From a checkpoint of a small mixture-of-experts model trained on Wikipedia: 64 clamped SwiGLU neurons an expert.
Below are experts of layer 2 (counted from 0) of a mixture-of-experts language model. Rows are named router (the router's row for the expert), gate (a neuron's input weights, with its number), up (a neuron's input weights, with its number) and show model dimensions 0-159. Each number is 128 + 32 x the weight over its row's rms, rounded and kept within 0 to 255. Numbers have three digits each.
After each expert's rows: a language model's description of what the expert responds to. This comes from a sample of Wikipedia text that the model never trained on.

# expert 60
router:103113090196095152143121134157060106055068152123135108144089144071164057149122134131131147103126166081056107063091166140150107116099154155117150079083094031149146113104145107138114093134140089163113098123106055106151144142124169143143141137155073128109119135120100132175077149093137119128166150150123140097122124115173145095164087120089068152117118110103146134155094097144158049167110154133144136114089102095131150139152109152119076107146058099164070197133095099130143127117066142
gate0:143138083136152162114154142134165116069080086077144150126170171145088048204143119081104144109086062113106194137084111131113118117100131158104139148143132150081139141147187125145172128131148110157087180086162123131090094084140124122142125148175102237194104185131140134129092101125111139161161095102113139127131161160192132168152099160161055153133123083174132147149135110103148098089063130085117138144090173165138130142119108107158161121095132131177111095137120122142161152208139144
up0:169148117133136144108129119105098164105101156166135042123172174081110082161109105119196148190122121107099195106126088123129137143162108086080146145101179040096171106150157170075108074148172185155130128153161125135130153112184110108071153099154078156167133108141077138177144090136140163132176158147137097136108156152108143089078016161143117136131125115144164159085132119053122130093100109136112097121166102086136116132112116083154140182098119142147081132104136120128172119153100143
gate1:201106101139049167131077075134117152155131063158116134127159141091138100132202108134151136061182100101138156120150129070154096100132182125088097117063109153113153116161199167150164123144116137118089146059140124087159183111142128140099120147138124188126110132105154146176104100144130146157119225140103116088098117174183127102127138070077111104119104215138134125142102114099140172101078133075120116077099142147070154103149081120119127163123097152139099114143121110093148121149106097
up1:097110088175082118127086117145123157154111092147095163133085145131102097140160087103097106091125159129184155158153132084208122145116162130112112114099113111124121095134145140187145070133129152148115156074192123103152179072111104117107117146185112132135085136149211107116104127115119108195188182163092139144097069161174183109152130210140110119129109199140142121152129159134097134111052140111190107155111108170116078198151065086135088146111088140139088139096098145115152123147117154
What it handles: Single consonant letters. Single consonant pieces h, r, l, g inside words and transliterated Indian, Thai or Cyrillic names, such as Babub-h-ai, B-l-ue, c-r-ashed.

# expert 40
router:072091065222140126119147137185119083119116140110151167091122175100116094139144170123104147142176190123147151058149123092125146156109137095151102109127188135068176128133179188125144105130110122096181109119138110101149125124163181152100175116110093155106121145060067152156105140146157130107136148127177155139100112135123160095144107074116132090124176134144095191152100080203137098130138141189144108141136071106112167140137112117143106183132143142136105134216131092116116130174053173
gate0:109104169117132099126090127148106099175128097129191102143144171106139058118182107150132153134173203120087124083093159162146102137120140112129100125085193132112129080102123151093143091091128119139118173157153098123125113122167138113100165152140099166080076164048048147087139152076130149162175143145144120127132164155121152092139138170081139099124136132134166193178162101175159073117110145191191106082120142153163101173174143156155053132102154137082089098152134126120127112189078139
up0:139059130087126080147071165151129119203136125111174105155168189117138101120135100138140133120191178126082125097085158120135125117143136143149131120092180135092153070084092127146113089050202141116098207142133078146154162132115114113149112174119153150127114137083069143116144140112143133188137143157174068109165169123097113097105075139059122119099135102117179135145165092172148088115085125179182089149114133077139096146173163111130093159084115111140143099118129116106154131123037109
gate1:126079106113115154144175129058096106137108150110098069161078136083128073119167082117107106141151129143143089141108124094166079160121156074115097147143151116170166186141113145131071123113129104111143081146117136070126108150150057107108132114140182164150139083121125164109100157152224123074147186120115184156072096127076154115137125088062122168097135090141159087142154140080119130132098151155140094128085114159134140129119110189146099123145137230115176165163070150119116137163071134
up1:144068116120101159141066133108100092168090128140103098133173124100147082106131051106137117152133181143146090168122156084119105110114154122161105127121197128131168129092129170123082052105105153116162073131149094154136132105096035121134152107093156198146152117107094140148100088128194144097154089092191155169158170129095141145111121066062103172123176097083133128140124127133131145068113151149088114134149140124117111128061159113129059132099134139127126138162072134133064114128077198
What it handles: List and heading markup. Line breaks, list dashes, == heading marks, table pipes, and first words of list items like Loc(ation), F(amily), The, In.

# expert 33
router:129040119168102116068116123160113095076116143132138126161119110090152068171129096156139161055186139109072116122134183100165083139108168140163064057153143105145140128150111173160146081107081061100174144106104079080108180080153086133134116142143118143115082142109076130125075099159168117129096118164192148139120118114149156128151070070097092107078114097098110147111082117145126138137080110139103180101089138095106114149116138147156103139130112132153151135178101101160155112136080201
gate0:176149134149034110094141133146134161131062054113089112104188098112130118136098142182193152054135142084150044099129122177124141144099152154117115178096065123112214127161121121162175122060062097147113122147084110118122137129091134147127109090152110069125092112120194131153189135140125128139109156187150150148101114165124084114094107114152116207127112073170093138128124085147118124165106133097130151113114097118130141134120089132185126151147070122142117182131143137100141134133135075
up0:186151131142065082094141179128128134100093101154118105099155115097126090135111119080213127112064154075128093123147070081130127145107219160115086150127078104133162102170122103149183136079070141124123108184087094172154170089142108138120178131098111053143076113146179135123156137112110093116131108134152145131147123165137125143075122113150085165166112100198082113094128151141140145152091142100095159125055105100092124095101080061124096103137058141188138133148135113134144145134141142
gate1:173119101071101080061182158217104152112141145088154082112116159128144124091163144107184128105140095181179116103168084176101151147125095106080140156164097137157125094121129125078153103082141109110131111093089123085185172096167187125131134147056072076137095162107101104153138118135104158129057110142125096091129091094092175129135128107098112146093159177131133150162098089157110097154169088132144108096159142118153117098083150162182185156159127110154094135087116135061170158118157125
up1:096124111135147195145123089112147075153123102154164155185118108120118089081123129128075115182158149092152094139060153111155129156076084109139148092117165115062152142159130144146130058161088156112097074145112170122139138158118070116106148121140160154132105109124129152087133104060162108154195104126154151174082141171148122111145130118178132114191139146107169118182124148086147124121052181172133133156068089122079195102195113121088111064057070155141124141159140115159142136142130127
What it handles: Commas and and. Commas separating list items, clauses and numbers, plus linking words like and, or, but, as in Meadows, Pastures and 2,655.

# expert 34
router:114080146147094138141163154150044142096074122148160136150101158118155042156145140147156113085146090157092138093103137121162111146109151089079126115085154078098146103176108182134120093113152109095141099117132038120170113138161141161074171143161134168086063143082090177162141075111116083116155150123163146132097142129139126107127083085038093118103117133149109141125132119165191090142108201100166125115101119111129186129168100177135152128104087127161127192118127093141176085129107173
gate0:100095115132124144134149112151063078187090114108128174125141101109180100152160086173156112184123120137084114089169136156129151148108129141112142112135139088114155066083150086134124091079161108096186169121133103119142138104087084051091181163174129129126125082120090134224104078159106135103081139111176082089104119115144077083171123186069090110156161090122133105156138116136152177155120105150103136131132069139115110120162163175138104170053104132088168098181076109161121142133118121
up0:095085137157101190098157120153061097110093127144095176123097115090160112158127164204112146184139137116115140101124115152175135108159073136130138108139165087100116092081132093102116117113132104134140068081160121112136158065101097088082160190177113150123190072090092112180099076109121080091092134164187101101057113141145114108146108165130083076101149093103169118148147142114153141096135103088107067119097114124121172073182151110162130174101153134079147087155068112153148124140107106
gate1:190129139181135138140071139166127127155109073130129171101128133145112146171137060180164129153102148091119121119124110118150105113107143102094108140112211124165186144117166169089164103125104134154123103114153135140058157103184178135111159132182090083193156103152101235117118121125137139144116133184087131201052115115174156125159103085091149055125141167083107145089157117177085097105149105178165154097111154159107144137148121181157139118134114137127095121082123137089116089172109137
up1:119115101135076095088182124080093083114102138132124145104116205131100166119146160145135139196142144116119106164096127120140094146143134083146074111146116105043156103225101116099154097124117078092144099142156124182134128108130144179102129120172124111099094115149100145099132090110163090151116130100104153140123173180126166118126158145122102097098188180094090177132094161120149063062166045206100157107123155191080141102106131108155104160110078110092155136142118113102155116192140130
What it handles: Word-starts after determiners. Word-initial pieces after the, The or his, especially dis-, char- and mon-, plus non-ASCII letters, as in dis(aster), dis(ease), lead(ership).

# expert 38
router:174117065135072115133201121194113056105107096181164183133083161098110093117146146124141173131113137156114151125082122123150121164089165125173125098141116135110114116133140179136172065136136110081156144062081128140114181082151197121105148142153100123161098142144141128159078103162138125134174197138133110123127087174116166109152123068104105136096161090151115143185166115142135083115173111156156117085090144103078136133170084114138134135107078146136082138172121053077149129118100206
gate0:203114224117117153129146167127094102152079096158139141134120128059133132125143110122127104111179125147156117137174089161162092101120137102099158104114144113176125131113198148106145120194121149202144129214122103102091184076141135095145114077202135081132136117114136150179136135137160145090177143180109121148139141118075143134126110129070172152132160128118118138094137088168142154115135088126110127132124083091200091131127151223179058158142147164117142111178152118171127090154091125
up0:178149126149137118083163129167103104186104065112120125105144166108134151204130131163157179187114160135178132105181121134098103142128125099130107097132086139177146098063127112080103115152130106150171117112128153134075122086212153163158107075135110117151137153096103138142099151132141110116134135140100121118130128090139152112156214168098133131092244134092073206119167115131122135086125059133150145121113126159154132114155162158192079096117160137180140077136095109165142097122122059
gate1:142122106101168132049085063145079118135126110155117114109122149135130096143202175114119149077172153099111160103070136140131142107104150168127017138138116109160136198146134094139185122072101107109099136078147152165132122131131113160129125110138069146162087145121097130132139141091143155230145131137189161131102157194208147109105095142187116117118179122077150175169169156109144146123120107156149097094118133144136153133131162199102138154141127113161123173172109157134124101129173181
up1:165162103134106168124156083141109145163125113145092149148138145118082148096147160137098128140056151095193114121131129158093157126162104066146151095123114125175157184152176160135174159152140114146181123073169181114110120077166162158103149124112100125158098130123110112113030196136130128123085180139128119208171161130140149122137084119139086119136188142138154153087141172139145179131148108097184087167116098071112151183138118085073140145099162141170137155141130198124037113144118107
What it handles: Auxiliaries and conjunctions. Verbs was, is, were, had, has and the words and, for, with right after a subject noun in running prose.

# expert 25
router:129078113204082112091101141131035124122129140164126107139124168059106052125127127183175094125170157111109133115093131120143130139121155082170150078075168070098198153124171157122152106110125132085129121108114063208161111132172148146125157098129104127104091164137091171116132122117191121103164155126158162136134174105136156080152149117080123131105168132106119148115134112171196074135060175173138167112120108119123163108134102137084075165096093157144109139143156097153143067138103162
gate1:117069120124155103095153187113074092131180114160135156128119112098055105095128090166112124162092105082062161102062173127147123103149135112183176092107165134088093097135182143185125094143178143112157060144168099164183099099123179092125134130076147169126157139135091124146171124116124105093141114111113087105090089129115151129111142102105175151132127136138141183107123161162194139088109142141182138126102103118130094118132125106099047096106144216182120114153154159132152159209109125
up1:174102063100129061085108198096115077171139101151127129124113146062074110120139066162127166114131112110084133101076166138093103121179162094129140058110167110103175115104222126130115096127129149105090094177115086135139133105176109151106155154120109124134131170139153099147155154102097149169126105125104076120077069164215173101172149146138118120133128111134137198095136105159189093094119145111170120109110111110125090142118101151106137159164097132218132137152141133154125146153090180
gate2:075053084113172137118095177119180177144123064183167152123082107124074133141068075119129122146158128110103143077131157062197105130136137083163143112130153117140126160159226116143120074089181097147171112142102103110096154121198101181103118102145144134136100154132052098148153129112103128097141127111155128142146137104112198125157120131156139148150128111141107139132108157108140142084105150145102089146124158148146104063158094143086105132086137145200177079133165114167128123190074148
up2:121107155129106147107112109148158126155168123188174114082110087077111122117151089143117124130077202050093166129134145086104108082121154081156095159120127121178164172157162095051167123067097112125138147159071127110203185087129125194170148109164154125154076154104100132161127120108190141140165090157127109141144142181108163101153122166142115159159114075180198114136129112125124114128101087090142078127100201091127179083133120145151089158103112186120132121161131099169156116137111142
What it handles: Capital initial letters. Single capital letters that start a word after a dash, pipe or colon in infoboxes and tables, e.g. Type strain, Born, River, Code.

# expert 26
router:108084097166136111155148118120080124075102169129140113106120163077116049112149167154054116148166117058063153122099150106192186177096107084124136083115136115080143129117166125127141116105128115126145124100099072141127119153111169143072151120152145142088113150079122179126086135151195138125093168177118108132098092121133137095166130143098065073075145144121120151199133101171191118138122142105199083104096121129084137156165102142091105131119115135197114179176137075137147122174085126
gate0:152137140131099111122085076114084126138133141085077209146119224171179190178168170162147116115159146146145120134075142108125135133132124161171143099092148150108090134159108166118138093124099095107192226121158148133102090170132147143142129161151120157135087102062092128139078130166117123108116064097138142113102140185191119120090095123137125086127105156160132123108098105104116104103152153181106120087137182096083089162138166152221111137164135112067095167122116118099147119149180127
up0:134108113128114131147131030109138176101144092184133133160128096131116150158126131168116186083158136146133168144059126146187111129081138148147161105114088151078147078144144124190105070059118161148165109180118076110141185088138163129122093094113113152087139077125123141167133067157076158173134169139149108174195140167118121140182149143128133134134190117135099188150112113169102110207121157139113125125073179069142147108142101137165116143128065163142169177107143143164106148097122149
gate1:090089173120113100084132139169077144065073109111151094128087225136096130118132150166123147118055114161212157115071086123151159142164147135148116103152063069126096162109131115128145102143103069149090091110182141195165121102116112162134091142137124140120138138088133145127097123112126127137143081150154121125153173105145123110159171203158093117090164139147096173064169131093197129179091139127156126185072118102142166118121159188098160163172104099163153119094172112122145136134134131
up1:113106107177132139119090105122086133130105141167164145092137098100111073136079071144104143150152132140112167132117148116154136155190132115142103040100141091204128148087138125106122097098155139095153139102119056144156125091129132144111157106131108120077168130123079134144121118095174092122102157192131099094104023124099104084140128109088075070112170102100164104122186130111174107131076095104149105142096142103079185101167123125082147171105104157180152120181104067150112066159068132
What it handles: Infobox field colons. Colons after field labels in bulleted data lists (Species:, District:, Successor:), plus spaced symbols like +, /, –, & and digits in ranges.

# expert 24
router:149110067181098075080157120124117152111092112165109141124125136069094084121103123170177203101122179119107162104153109152124180145150144122138096087058109100153119151118141129163128154092119063146118125133085094118180160096153178142111115150111096155115083194101113133121088018120202110170106158120129123144111130132128130082140113088096075110076140084156144128137154060173181139136112195135137117105124138112074107143131080104124127166118060145141119145115123084177154142174093159
gate0:124086177099086143131200098144104111148136103161158108083156112098103136127170165090136138130113135132134179129106106149098121151105145117138113090117113126121169104199090135126143111101140111136149129093116108089181200102137121196145185113087119130136086111087072154113126149138210132089177180114138085135121109118092128039079087091095117160091176083124134154126177123129134065118133076163199127080117126053071151157095105137122082045112142117100118097110126102126142128169080139
up0:184131144152111128128183129121133136153082141123052165112161162131145121108151084092077185073162106101095160115170107164176191139104109104154103119052107144147083151107136093136169141151126095113157066121095157135143170154173115167117122063101086069081143200071110169168102089158124088133139125115080145106125135085136171121147147165090143121112129105174061106140129083135139122128144090142178159093109106062130155120069122127102099081130041169146116109123153165138088151135117114
gate1:116123070095138163154130121121042131144130144167108125139123086127121111122085136147092165202143156120135145112112093165129101138081110139123116057107131116130122113154166143016107143145148145160158151106136150144195114149101121184133147147140150145156103110160174124119111096121174144143106188128132156145148117085157091100161119231130131098155191180135164113177239173143164103162153173127135119172158118167148127145153106100081046136137091139116128104147170103131082165115136153
up1:114114148155144073150127210104082135109162097168147090108081130088114077085113070088107143146183204134106124114171119131119151132119137138162129070101130127104134071153118137077117157107141128082092161142082096138168148142118128140104137130125111177101119068144122117150112133113158110102045133063135146070120081099095189084139089174137038135144158144198143140121134155124149084121129172127146078148091182122131066124125131053125112120087151145175127141163085127131106157147117193
What it handles: Suffixes and section headers. Word-final suffix pieces such as -ation, -ion, -ment and -ra inside words, plus closing === of wiki section headings.

# expert 18
router:093101100177097171091105114166028107110073120133132118135137151068166031141127139162133105118160139122125133107149164141128169100087141088139155069074174108115169161165142147122114095060157125111129134115108103116145146109157141125121122179136112140135111166128079224173079068166142138132153147137107140113114100146152097056152108139082041106089144131138138172170155072174159113162125135147201123113097085118125146114132109101113069108153098143139129106126109059151124142162098142
gate0:154070120177102122102140138085115149119196117220136127123082130157094103189113163191146114133140172136155137112133117097114114081180133119138121085140105154149122114134118150126118111083105132134123127115119131127126128160187132135118205101101092103095142095144075173191131155093141122081172185109164096095078161134118152112111103084129152061099208119105204123154093083116163166127108141162103123090064155139146174102196157146162092127115155216155117124163122158117149068131115137
up0:127126113102125134117152098158151162117127131147138143118095123148136175067144123078116164117136094170035153145119055124145102174098112183154115214144129146071091076089166112170200131169119111124076126124138188075124162111118140151118098075209140148160116161086166118078120189123132102110086101134162158110126097181118144155137079144120128164168085108086095096119169142193061136117111157129094181140129122166113153160127102140086173162097124108081135145184125123147124140152127175
gate1:116077109132074161088177065106145190116174144126217071077118166160112158112138167150132154137101176182170129145136117131082124110149154066151162168152127134167133095115143169158091129137102084152131120075154094162177148194161129172122148169142123073083087150113137179166080123099145124101176101130148072177112115168122135148129076131120167164148127127109167067107156072179149088174103169083134097117106107090145085130118157140096100155185156133139108139167119115124141110172120131
up1:149114134143133132126126108116111150123092134154169099036101133171120115168186119142078137110149150115172159083115207124202141068122144069135083101118070124107127106139144119082130129065134090164147121118163062121120137122191144134104100106109096180094105130098072172128120117114168133137181170154130088143073084214209147108142153116138100143146124118171160163179117109077144109158112153175145126140107130067150120127164210113177100124171132135131099130136156145118103104185140145
What it handles: Digits in tables. Single digits in sports tables, statistics, track times and years, often between pipe separators, as in | 3 |, 4:56, 1994.

# expert 53
router:155116092145092135098161105121147116132103138148133186108122123099104124127176147145137158098136201114122118088098134104123165090168181115169058082102120114129183126176182159146137118102102122097106113066120136123154159008138143126083164108118052117179081138114098154149074097161202071162145125138124103121127088125171143110143092135140093082074163100070157193139114130133158161089108129119105105098094131149081149164072126109125148146113120134179088130145081098093167136186105156
gate0:109114044120171129108154115145093096142055158088136081107145124140059129128200135145121118081129190153131111171148206133125135154151212134151174115120073128150158094177095132097115149128106150137146117053203111141128180095130156167072072128112113158131151193112152140156126147160147140104117167096124185120114139115127175131117117133093088103074155139089144146124153157182173148116127107126161110136112124132168153176096098111086154127133122162122189210150098167088127130173094124
up0:129140055130136072111124056112148115137097133124101051105168131096082094141124094126154196092124149096122129151080139125116151155106175090072176081150115112131127116110188171120123142128093147143094095138112157193166189054082181149092148117123124123118117170097131099176124098141171171094101091093143132145111122087138177145135096143114114126108126100132139166092062090124149128113076120085136066089138090162122151181080084063066110118094124109127082154167087118118126134134068160
gate1:151135111150121163163135119078087089128146121163102152149163150106152112081115086132154181152066146122079123108181097096142247137184148109186153090137133163134107071091142183094147116124128148108152102171076124123143155144148101123127142156096061172148143183108115142167125158173138136188145041126072094119149118094160094056163128178138103122089101096180134125145173156156148134169136158070149089158087145142137109161101122121119161195098123124135120137141089124130117156083099104
up1:138089049164124133169151174112133142177142123100080159145196097142128116130154126102159123103162143157113153126188123077156126139157192146170112073099128183157158127105151192157114133144091143145159132163062116092103127137097109103134145118110114162126172104117134169181141082170078154143109130165131097162132143143107164060135096136133088130081126156125074137172141167143143137131139147120094080133125099165068160157127170121126148200127130197169132060172085122134058201110063127
What it handles: Verb stems after auxiliaries. Verb stems and middle pieces after was, is, re or be, such as develop, work, record, the ad in ready, read.

# expert 28
router:110070090129100112059128156166086152106073147170132146139112155064053103143139138157074136103136145073164183141146103122122077140130153098166167087134171153080145114110132115141131126091106103144155112113125091126128161046186160089111161201134074118121085165121127138158095052159141125121105130134073122144118152132161118120135078136073125160126142031126106144177093102149151159130189130151143084125112114085092174155164102129113131139112133128117111200173146109172117148158077177
gate0:149113109158144169124159156081162107107102146195171135162103070092136127177158111157162146156133181112116128106101112075153122152127188124146135150112129124151190077165130132096121116145082077124098143185106132126152131114151194166140133173127038155144124143119087130228129093151150133147182081129161152081140139148082182131128113053089107093139166151114120173103089093116118122172105128149075198130114135179176136111122099171186117185082114156111100149136115135127114109184165109
up0:122112115173124156100143167096164144093134128166139160109073082117113147205170111190152121140129135114137160117134149092179112129130156128146135095122122144154146076138109133077120118116085073139127132174102104106141093100174137191140134149081050126154122124136084116195163082137118152151209112140123161049152147135149162134093109095095106101140179138105097220139078115081093126138138125112096184137103160200189143098113140171164106183149152160122103171127149148154078128164197113
gate1:081108143140137134112172147145166122156082096126127126131115093096122071145200105127116051126255123137120153130106226111154133130120119154159154144137111141148169145109089104130111103147163097092131119100122121111166072139188085069107100083077133134085133068110148156135143070092108129123186129180118158119144173146149116109150126148085170131148165142108151154137074123128127145133108143159156111151093106138108187070108158205184120148143076194121181142124122111127116162095140144
up1:094110142112158108099122121128118104165114077135035144090083085145137098143184126138122089100184160154114150151126174106133128154185153132164122051118148122169135116144118102091106175078173123136152148048141107077077067094200059131151096109128180086133126151120114133101184086123151142142120111150129086138115136092165156121157063151139129129111124109105176104113106140094152156070117096198136118120079135162128106116120140112134122121080027155136178158121140131149080158076116167
What it handles: Prepositions after nouns. Prepositions such as of, in, on, at, as, from, into and between directly after a noun or participle, as in Tribe of, Tomb of.

# expert 31
router:121102114145096174110174134187084116092069114175124156177148116107125081156156146165186138078101145140100148067113145122136102125078126123153135054082172075142120093121166111105116082102115119148135119140142071169148169096193157130102192184164106158097125170113125154161080109114151139130111132132118151130120163152138175132146086114105106139103149069083074152123151096197155111113129147076132098112122159149100117186138104107097081164072087126157089128137050064111188108152086141
gate1:115091136133131166126210064191130059119155169123082243160108125131126179185130157103099177101105091133097176096156134067113119148194124131086071168160161120099121098107145144168114124131147121125143084111103075105112156096116128116143164165178126113118119136096128122133079143148134122120059148105198099092129119138129103138116130099136080126144109065121141101192147155112138146119186083156122106125138130156127128144154056101139166106145102065062094140143124153104140152133133196
up1:196093090112130130123084115182145100112091140130174144105081150117123141097162163136090139104134158118092140130093105105185157141057170120136139123131073136082134162138129134127222109121132104141112153135129112107127153123081185141110099122115074151135107180152148108110107094101164122215145127196152114094092155145089073130155117132111063128109100132110130120181086187152094116133146205102142160061105119098113150133146028144103168099127087153135106112133075163117177150194163111
gate2:108113145122156135121065188103108181180046130166166167126125139116148096118158090196131098101144152142127157161148125132120160133155144122145125071129140112131147144111128133113110121060128128155109186154091200139222133139154076179121111129112143170137133085153070175147099097122116111172174110162108162100119104116154110113197082216141123148111221168114135154107165125164081165160183124126150144145112118125154153105138160093115101155112153182163164077099098114142100177086130126
up2:184129098143112116127209087118092090108171112131075086136120133101156157157059165061111159133124148087145131081162118140131146143124109134128097163142075121110142118168154144161117159133161131100132111110074088114118102128122152104103143145194137063137121123067144111107073172132113097109022144125121084088136097120082108125036118101099084225119102114172088105141107072144142092152145108118102116143101105073095151105136076158137129151142148123083131101195101118124169136173093131
What it handles: Line breaks. Newline tokens ending list items, references, headings and table rows, especially before blank lines, section headings or new table rows.

# expert 51
router:136078148146066127107136156123070163124098174124128079141140092051141091124119116167150118140130157122090165099123129105170180123123154114179146077106175109151170138153141130106133093110094105053125117078133101149132110143130121145079145136082091114093102145092124156128107138142169103106154137134164078146094131151093080093169084132056093126058184107141150111135167123179145057135104146175143151063079098085080144149107071140103082130079080150125125092169115098145130134185047149
gate1:130073135133132143157085150130116135098144109147153138109113202090187095093097213123109125122118146127114189116107102139116138145135144121098071151078148162117094096102139127177080101135102179160147052119099129069154114144117166124055142157130083140064098091073108156141181079104133116109139132117101128182144159137147189064145130146124145162100129110051122116140109099138165077116094157160151070118096172138111120178176086164174099119101135146130048103118106111118163078159083123
up1:149083105130077088090153105094153117192125194148244128113081101104118141142185055176135145152156109134145180149111155103170151129162146176115158130141109099111172073185160179118169121106134111132123174110170087138146148118184133139138129128150079147096118086145141117140128150103141075170188132090176096087177136143150141143070121139107071140123124098105132135152086104141103097055103129121153103102154141043134126137141094155106106124130099117098136184104123108111159105183134192
gate2:128116108108118150126060101135116115102078119139077115095096151116117106128150126140130118181158144174074094085130101144111133105156204125141147048152177114160182130045146087074159160131073110090105126149146122145121116202155147166120114147099149093131107142092108130126091131105121078136125112104125083160098191098098091084117089145089124139157166099127151143131196063106176125142184076162142122135119133133134164141092164079199084109146176156107040070132111115138103146092092133
up2:091115126175135110123094128118136119086124151120122145110068142092084106133148104117138123144213157137057174141227149140142142090175232086163138036114135166123145154121118127088122183103127089133169140131084120098121086174193130147125140123092153122113116142121123120156101127175173105114117143102146150132123121136098085105116111087070136064104161087097124130117122111110153058086148109199170115086121139131115141161117126160143133165149186190125078120169140068105172135113082119
What it handles: Infobox field punctuation. Punctuation, line breaks and field-name pieces in infobox lists like Spouse, Genre, Binomial name, plus feet, percent and minus signs.

# expert 4
router:105077074155038136134118092124089114079104097127170178119121123086151115189106154113123152100116200110130178056126105126159129102119133072171145135145149049108132077152163157149149136120103106148156123127117102129139185143155203167096156144192100125140100187149107181138074128150169109133080176153195168135093118135148140085119080086091062093104143158088059133127152114152151117188143141112092129113108135136132130152157089123101135132103132129156104094125094061117172116148105145
gate0:198110167125132092093138168187104116167072116132214146147071097133086148176134131122124075118167094123101086129191108126115127109141100089160106130065132152123103079113097126153174120161114101075119153200174110077134132061179177070085149071118077142155115145132106122140150040154135128133124125098080189090102151151094106130099095131129123185145097130128105164102135120127161088091139118070094144119104166058099149105125131102151164161141130102100111085135113103145150133171140152
up0:157096126161125157127141123150144160123098140111118168131114084141086194204085114107148146157149200190160150120136094160093141110143152144147155085113134098106083039136132072149160147195129089102134117135100103103105139100115136070128157103130098110122105098096073136106090076136106080194088117139132061107097056115103122104174109219135102093137095102129180170107139116175161154128165102126108117098118126140142193142168152135121131090161111094107098089186077105076089117126128100
gate1:114117109133072111114136118098139136130136108123196187085157116137174149168192175121114121108123102127104160127102236110100110111121187117148157130078165125115115048173129197134152150121107133089184170145173109090157175115100086089119129151137163120068167134115102150164122157153136077139129155128184090131061098106089174122136092093122096069091143172078134102160134131124103109154130173136171126139117148135138112117114110079156098101127081152112133072118044143070146094075112121
up1:115138139148096105135125118137130163115091128126166142105132141122169120148129120143113124181086110094104151080132226086165147113107182089143172138113174122075112090105114180134085136153120123084132174160157102112204175098135125094132107156129137129039142128141074151225132122127132062149159121162158105129127112108113121126142079078152108102058171141132157115159120100117122102124121202118191121181103127128097089205100120076100091122095114149112121049100077127115174106115083109
What it handles: Word-start fragments mid-sentence. Lowercase word-initial pieces starting verbs and nouns in running prose, often after a pronoun or subject, such as rem(ained), t(ells), tr(end).

# expert 54
router:160074131185093076119126153159121146085103107157190137122128190143138097140144142126090102122128159024123163135121156131118130134116134108148110109144139095097200120124148165132170058091109137130116147140114100120145187131148193141155183137170055127145145136082121148111071123094172098159100157132083141115076112114159147120171114143107065085116164112113181156147109093161186096072122114112119144090141133159118153149181070116146104188159096149129141168134049072168141120189099136
gate0:105118075133130152153097101127140097152128108138157156225131088115107210147068127147128195165139161034091156124077137167105121143146110122200118119114177066096137082108127142151130117187089143105111135082121116167124176141145174113078161140153121106133124118157132157098074158088188140161120158170133146122109093203174143123050098134126143124117100098100112107179144143111126061122108199123098157165104128148070148140132096107119162174112149144138075119134124092111157104148110155
up0:075076093138124110107113064115153062136140098159156147185147088121149111172138130115137131148115082026131140143075183137104122180170100130116162127125191101093154103119142150129141123119101144111086113096208051181162147168165134131131138146120162120108132103113127140099066171128172118159110145146141109075086162193153134095131077149134121097081183092107123096151161106102125100115107166168112088126100101190074111124156139122095157190096171139128127122151099095103158114124102207
gate1:100116174074133150139126117153092177139130135118112130156148140141139061097149115150117096173145131120137102125118181174122108081096146142099195133139128129155174153118147137141123142124127113127110164203198103147118052167157091142131104160140151115139141137116121134152101194159176117148131148162103046167163084161190080125145107179089175129094172080120209146057127101115133135150119143084160130100118029190129135121085178150125120130124109129095144122228138113172098128145115119
up1:123085138124135094099112132184067174171156106101110154144110160105107090143153123164133119166146133078152133126152147080159114122159152119159166126139130160076118119109141133148086110102113130140116208220171074140139056137068105134151087159118098148113133168115119102198103151156136150104166148129113143117130097130135141115111123180045167074083135125112159082075045087167198144105154151052134097093105134158101128142099189109100126135141150143102128145207096140160132157169098129
What it handles: Function words after verbs. Prepositions, articles and modals after verbs, such as to, a, an, his, would, could, as in awarded to, continued to.

# expert 56
router:142104139143081121100163115130123093103083111162103169121118097109122094195143148181132162112151142125137169090106150068119113118116182134139107089149142110156168149209133145133157057127099065171141121153122120189161125070160137148156137089181099140116113125106115185159106119133204107141161088135164118127099154108159128080147133119044074160103150104079098181131168084129154101100156107136134173099059077154125215146106120148149107130101106104169118114170151098202158103141124171
gate1:166150183127088137115202145123200100136079111177150190144115099111109160096160167093133204138076170165126130181157158066169116159147090132147121092111155174159149112168140116107109110135124111148108108113076143128156120056186156092114122132154095175172158129086092094146140102147138125165164131115137110103139126102125124130140159184158114149138117097129132189144102124157134097097184118183152162069041117127147138122118078047156090075120072120178135115142108145087092105111159106
up1:198107131134094191093110125144142082113112128191159078166063149136138099090160064135117120133083236156094135155144089112108117154164198074190138126151118124119166187143153135115113164097076128132080162161164108133134104074106134134104140109119134138163183126079146102121116141125144145165207181160101129171108146147145116135098094113073132126134168107148152223147155107159162081139112144167080134084089132131120097133135132153137071178126115155120080133161129147138163147168142125
gate2:098066112146083108096183159154161136093114116170178120128157078132112091166110142151094174118095093124109178051147115108122142099091123169129053087108163153127087151118139085158174096108110091121223139138113122124131131065126122147076106110131113181146158181125067175173140097133171105132083102203203157134118081132158115110156102134139061141050144164103091149161102084119131102132165110106130133120084127141113124117129143126137098103146148131221123146131107109145170145134106151
up2:154144121135056128097181124127169112093110113169119191106125113109136118199148167158125190130100075124127157118147106036131145120087127116146075128155133199110109147086175127095174114160065053106249098179150172124178128085152158173077135119142087166166130140089082129112113120147143107182144101143190141111142120127114123156127150149137095139123153110108092147171100100122065170134162108119127146110125127141172134138148113151195123094120122143187101138091118123117168117090123148
What it handles: Capitalised name starts. Month names in dates (March, October, May) and first capital letters or pieces of proper names like Geor-gia, D-áil, R-ober-t.